config = dict(
    n_layer=9,
    d_model=192,
    n_experts=96,
    experts_per_token=4,
    d_expert=64,
    d_shared_expert=128,
    activation='squared_relu',
    moe_layers=[3, 4, 5, 6, 7, 8],
    router_score='sigmoid',
    normalize_top_k=False,
    routed_scale=0.5,
    balance_loss=0.00757,
    balance_bias=False,
    init_std_router=0.0356,
    lr_router=0.000376,
    vocab_size=8192,
    norm='rmsnorm',
    norm_eps=1e-06,
    tie_embeddings=False,
    optimizer='adamw',
    lr=0.00141,
    beta1=0.95,
    beta2=0.98,
    grad_clip=1.0,
    batch_tokens=[16384, 32768, 49152],
    seq_len=384,
    train_tokens=353200000,
    steps=11531,
    dataset='wikipedia_en',
)
Below are experts of layer 5 (counted from 0) of a mixture-of-experts language model. Rows are named router (the router's row for the expert), up (a neuron's input weights, with its number), down (a neuron's output weights, with its number) and show model dimensions 0-191. Each number is 128 + 32 x the weight over its row's rms, rounded and kept within 0 to 255. Numbers have three digits each.
After each expert's rows: "comes after" lists some tokens at least twice as common just before its tokens as in all text. This comes from a sample of Wikipedia text that the model never trained on. Tokens count by the router's weight.

# expert 50
router:183128149125087133142115167119073122071171182172129066158165146079154166132136155152111086119146113138150140113073181125171099115177163129144153126170130130119135207152111122162077143179117090129122129108164126110149075117080173137147125122158152142101149168110136115131153113122139085156136182215137148112143078104109219104126195102111147102181141125148152106137111116111125084183108095098163114181156108132104148145122090126140142087123060121136094109128141123115055109113143121060134112163100197148178177161208180145148144119131104098134152210124100106069158103097107115141
up0:146128121079125058162170202155112077099201200168095071093159203156136079139185108128135088100068115147096123199124155206124133105157129145124139094144127140143092160123152136145102052135129093164146135112118151094092087158171110045164144108091099088118179112111119105148181093142111082119151156135128129053153168051109170129112145104137141114093140106122105130145138166110153168166112136131145128129110125167096118146173135106159153143150123143138127133139138113111112188171134131113136161092080139160152114164167069152112151089130141058079116164122117162074158157111141135075
down0:194117125128097122081127110097098129147090141161099100158172042148133174101111082124102159103145131131110123115080128078123146131129160137131135127097205086124155118127116119130170157160133175092118060146117106145110156112167089150156144141101116133154126089141105147101123092152107138111098061127109128155136089079108118118162166146112224109124188169159109130102189161097139164130143182121081113156158198113089145145095162183122017140130130135168109143167153148110161150148107155142101140155171116114000093127095136138144086171120082141147058146134128147143154119154099155106
up1:136134128164091177179109114123077133147071184065202098173150187116074110141168191120117131136114119142117116107172143169152141198116129102173162170193163112144082107148186098072114172097110195157068144140174095158139101131093097138135154100111119114090141146141152113125154075136094143177162166140124140129127095119094105105098127071128167129175137184165088083105214136162127135166172104077117177209094116112120147138154102155172148097156126137167101106142119160128091121121107109154122092100121148086146136119155137123066059103149154122126162141082148106103157164100162125098
down1:131175125082088097173099202136126164118042081141126174177109125135124155076153126101145088115151148130089180141171097101185176144080142096152123174147115167150145071111206049115121141147187164140131089151106114126159121128146105154101120151171142140129114142143135117131068175131080115141108125062148082076068148135058113044132094077125110119158135150109107134114155084124185133084110132074106189105146097144163107081130167116101133111159148124115111174137156096111169102119152171157115116123124093131127150092166122135126173126161093079109100089088128158081128158159170141069
comes after: ".", "\n", " ", ").", "8", "/"

# expert 95
router:197112096106063096184158180107092100092101110142140085124142181090135099141176149117142111076115135133185119045069087164163118147143146128152106139157169183118135152094084130121097223128122145104101140125141119111126096108114159090137137153097183129120163199117131105145095091153111183143085139101134132101148125123124167163089157086130074081123115156098130155112129109212102124169074125056085112108093130103128168140146075118141106105091151084147163076085171174101120185083145108107144121110100116103123139171159160098162085204179103127126119172119161152124144181128147121148
up0:176107073163084114124176151106118091113123130089078148077117144137077118124118178153109117144129095084089139122136103157163104165142091179156177115039143166108138124116128104134162127149181118082093135094100106109056149143147174092171107130104131107050160192140185103148125130116120131156168123098157127114099119081097076105134144143154146122083063052104094123146090109158219129111058082109139108131142102120146143117139112059119096122082146130142091078161094115116138146102185137114137101109135133058124119123127181164172128200113103081106129158207137112147080132100141152137
down0:128077146115121078142091095152189126103096167102125150086144103115111108178128130145140135104076084038130158190158130124102141111079114173103104181093145105216100105110041050138158160108130197118116135100143132162120128166099156180161108118150144113109145115203137119146118106112136117093171102197129149109152098098124159127148140169084094103075137078149118128091115144157143130136121097165096152100175162105126140087103142098110109153166087123142107096170133126167106127176086120137153091055113152058165168059112134141187164077118192113139157122154091080126142100129107136134
up1:145219104102156115121186150170112144115147102112131152112139151144135109155158081116167145137163056080173119119154118132111112131099137082082163126157073139159139119181112111146111173201166122131149084153118097145158109163185112018142207110152110143158069129109101105138139149102133187115105155189085090133136206139110154104133103137154083125064139140105103141103109149120072115114124147071181101121162155108119159090099102148112106122110139078125139117073126149131151075143141102142042129197139107162129128157084147070165151161168052142122127125132145160168097133141106101137
down1:150143081053196111152124148175096139177098132143098100142203114152165158111108152145123070127148078124159068118123163083094127183106150151079147096141148159111154172138119188102145139165114110151131090128045106061117125115148138077138118129170128046125146153080104119094090154127083118156088202104152132193131152145114170101141109155083103110190159155168151122109147111157119147091174158172175100109140110116161109143160097168117156087103127151142153145132136171161115147118133138162098127180193126141194131126057164158132135142080128092113123157143169108192155146184146091136
comes after: " |", "-", " (", ";", ":", "|"

# expert 0
router:179113103158031091186106182162113087150105157179136117195123165102152121116142167135131175119157092188134151086107069128201164089127162131087092123132148159135146178131064160104102148090162142138098137104114147126123070165103158118153099180136110134083145161173132137126109078109120183128127117162158152085116097070095145165140146144124062117190164186115173142137155109177139183166098114084155146111120075103153145127099080069154096125063157173099137131136136140094099172108163114104169128136111159110157113171156128127173126169126077151095179152141099125095156112109114120178
up0:136094143128131130174112140150121150151111136125101096116174173123151118107108154120134161054107134166100097102060115176109182214143181087107080112157135178133134126032150108143148135170131143103117130127064136183092171162114137191133124130141171136084176130115097132127164100067091179128172117090122131134068090096095116148094082127133164082147119121203203150091139105197103153072132101082148128131140085163124107110163120123126127123128124092181112122134093119120111100159149072091112148203095081076102136147156142082121103130163105125129200150165160140100089151096129125175
down0:160121108094144138161164115114152146144119122147077127108102118172113180228122118127121097128127157121080115133145132099075107124153077150081103143083173136128109133146150122171113108201122147167184141167152092142137157103116100139111121086098140149109169094114111110106126094140140128174130051052115147131133100122117159102165134122097119124162129166142181088210139170160094086112169153135120160192182113147140173149062139108166098129088173092119097126154100089157124181100156107112161112085170175081113139140127158094127059149148131135130118166128096082140184135165198017088
up1:101156101192090141084097135070121107139112181140208070128173092122145122149146111142100157088186143160108154187159133089206111127154172125149042103138118133145124101134185177139128138166089128144084141105119144120099134165107110193130132149127167190101121111142162167135118142087077143148141174159166100133157163128122137105197119071148137118176099152179077116076075131133118095081169105113138170226099107128118130162084141148090134051086181165145099129116097154144130139102071110144143096162125183114081105104136128151133141146140139109201111109147108117119141083112143143109
down1:149108198116090142146106111129133112112140136120152141143146150150114172212107138179151131114136180184117147059164099108140064137145111098158112094148153164141160122115069177152185147144119221214084123109125098113184072162107142196092151127190107131141198207103142133172111166095117144052123116151125143165087123145152120093090172144104125150140143154076134144126105093073148183086152108137147148109108122141132125135105093122127097114081097161154114098110102171169110108138115135159127127089110099143118143124075145102124164106070149149083117115126097115159152212104131173185
comes after: "-", " |", "\n", "|", "==", ";"

# expert 62
router:158138095152058134173132117056100170178096158164124104123127165128142157153204160128125140152055117135142126078171136169216133105132172136182109164139117180200117197162121119135126142163092134110098115139145140135082143076117179132142094158117134120109130108137110112131152120127141096113071129140131144119132108093089115099096173160151184074165162146117078146128147118117126081158119122124135154146111144083104140154116082080117075048098143147136128089124117106141082170209120105139134099126135125123153182146153101162153084158220129104145114189173138088058192114148116072108
up0:107081116124146130151133153117150139142124174149095124133155144138162127174191101118099170155174143107118093146162157135067123099187099142117100077103082099212141159161113075095169146138144111092099096126158141102151136119132163123089061102165133127159124168063127061149087068140109129132085092189102129097148123122139162107127174083118131125139169144165144092134102137181121130140158158139135113119172050087086152184155163110139112103135126131155083117099209111171035133099119146138155121128112193098104169143169223101119136172216149130127113146137169110126134162127085097104
down0:158137140100129133177115176147124154107134144113134071132128089082138106134177114164105173101087132149096108094142123086127066108121107147090177172112136068116105166118151123131095166118132108113127177135173077161131119172173116206049113099168112132143123102075140134174073094177101086151102116124166074105155183096087133112102116095112074110145144149146179099146143161151128148208108131124103119114182097133143169175130077128127127146144120134158094221112142144208109091133164185113151079090075136132083172097144175136095091084154155117105142096165111194137083130155083130156
up1:113096120115087170148118145050114148190187122159141114138109139147156113110120143126124176150184135109137115133120183145149153068159116119112129146136106077113126146062147119164125117173177165065151150166097157051090142092132167180140149124122176092109178127139031188179134110105099136168088123089131136092130091095145141084150102166113102156128130112151144105112119153104054062139108170135100115140154110122116133079157064139116089108098133143173101053054109104092170133133171190127124094114177095102095184114084138097162129125203170127109115115172126094110147126128108169112
down1:195175125094125047088127100098177104122178076189148097064159115149156102083063110138149170137143166120129155106135174150131168134131189156117086104058137167167111126124078110097111193127143161179156153139123119082131085071121141092109120146142149123111184148160114096146111134176089120122119135126134130190130187139119109110087146132150163109168082085137133077160077092176123156101119179182172122141111150112084189145117127133125124119094098173132141179078102146080174192108115093187133149130154102107109151101097174112148155134156173087151094134147138138175101104191143152141
comes after: " ", "/", "}", "–", "_{", "′"

# expert 78
router:168162111130097101126141171113060103039161167167120102140083199087152105140197149118155109125135125159162069118093127120177147085134144143141128123164058151157053164092135137181133118125128136103075100109189178144083124121096108141172114126119160102079145182136166102115122126143090119128123156151125185078152119000127152143128096073136109149133171143173068096136148164135078122139154097135125109131132139114102169094125105133130089128113113095080122087109120121107065080150098123071124121109116160097161141150215164155134144112156122108157125169141117079115148184135119093129
up0:113136115085097154174164147144144146134097152151170079193102109152149111117123146103130170130132118106090132154141126106150162138109160155194133106155038120158133154072098120183153172133186100175138146129052134129133120051132116116089127138181162130065134175079122132114144118116107155122171145102155113152167122082125148146125150110171125091127138162158141067183096149087166174138095091117132069129126120114136227139135120127141168113087152113126070061136087112123160130167138129142092069104125179133121136156116184090113094176128130172142194141170235119147104099120076110104
down0:107141081068127164146095070067134104104175131128140105063113190140047151183142113132143109150136185165162157107129107145113108160106085071118064149153116098096067134087106113107093141155130119197190134124195142122141128147107085127086151157105174105082173129204116163157115098123173121073160136125116108139110151138113088158121128152121110158170192144171118098186186176109064109130138085108147153164099127124140087137169097105073110118133129134110053097129142108147078131100114100083142114126123170130111120169130124103090111105166119125100067135072184143111125111146114104189
up1:098127106119083103118104128110091143082133077113087138127123119115199140103170098141143154133197138198101085178134103130133193122046127147111148101076121096219132176109140168154149143107143132167131082142183150187139138113161150142128149061145108155138087131134149125120147143117140172146126091191155151146133101065142145141119119091076127070140150193147115157127161097109111125125142145095086149149133120063122178160144145140183122111132163125175152117141155103122118134093126122080141076177089177123114138150133066122073077092114096060143212079086116070131136161072139126098
down1:131110117081134151144118106120095078132168132122081141132116153123145193182111090121107105111167130162171103076154137099104104089171140121103124139168072112176106113175145138089147140144142122139103102153079177123124127118116127131165152121116112102169134155043142056151121119140118209085180150150085138157128116143070105099091074141068149129163130092123098085162094155130124103137105129065052075129113065155108158118155117133100117191152138114174167137167107184164120132145152115200083127137140159161148122110086130202119080112174123099197127100184162155131052152129185160144
comes after: "0", "3", "5", "2", "4", "."

# expert 46
router:156119158172053140138161151136111160088133138109150076135189156111140106099142184096136046122179138092127094132059130134177139078109095135118081144135134155129132199188165127204118135156101045096091165150097143127084096134094158116148070136181127174101143157152065137139111073121127131157124173122120155152167128042076114095131136063186110173122122141144126157122077129130098119167094083115096114129137096060173105113066119109119078134076167136110125122074137156101075181144139134098127120122175104086179133140133136132148145144153138130145148141128113112083127129136139193159
up0:241128113058133120168146083155080100073108121135117124122123118133128135091173149152113135119152120174139171104127109129144131113117162100131106157160158196142186141158120108105122153130196077156091156162068129103083095043152090148077137124172171128180168151120140147092141042165095166114182198141117138224149130128093088158136089128112142116123148158164132098124123149119113137157105126116132145143119124154109159101172147069110094130111136143133124113159104134141127091193168121082101138182129079143213159173134127164155076156108123156133115174129101166068128164134171119134
down0:077164031144085108093079090158185061192160123112153105146116115114117197190138191153078144159085137083070166113156147089122065124102144086135147112099147081156103119086130111100103152148143131134126149134171141138099134165151151134111152124110113157133132140121163187150116151141145149133108116151126062112099143196175202131143094173051111137146128128116112147208144198114146118128121145165100177125150141170125142080141108112126141155108134130165101153126084188121089139099108152194131138135148063170117131128145140044132129152115161103127173117142059107132152147105171104144
up1:084097191152111164089068190139108107199154105083148091144113128087082123085183160093113084110147160172094124148066070123152152079132181127134127121146114096087142123132151146125113105135171140140116109138127076111074092086126142095195098070117143093129116106134091120090141136048132112115161146080158140158084087114114151148150121147136087126136120137109085137171108136166117132155159131134105144119066137116175090129101131193091097064111147135171177116148149099114127109153161129116117146122150100189096088153189109176150104117061088106118089153153150168116215195094183163143
down1:137153134098099144090115085129209109087093128113139100099074154103166166137076079112079089059172152120135136140126146128160104156122093170167172170170123158161165126178156140110136148138141189123153129204085064118165109181160093103117144134070161077081102128143107178092158130085165158139127157123146104142112154172108160141120177161072149100120147166165187151086153102157112081134137130174158162181191166098150163148161107043168144076145066144169123150108160113086123104121142111118135154151119133107119158124124081161105123153121137100164052144087096141172127144099101136143
comes after: "\n", "0", " =", "==", " ", " =="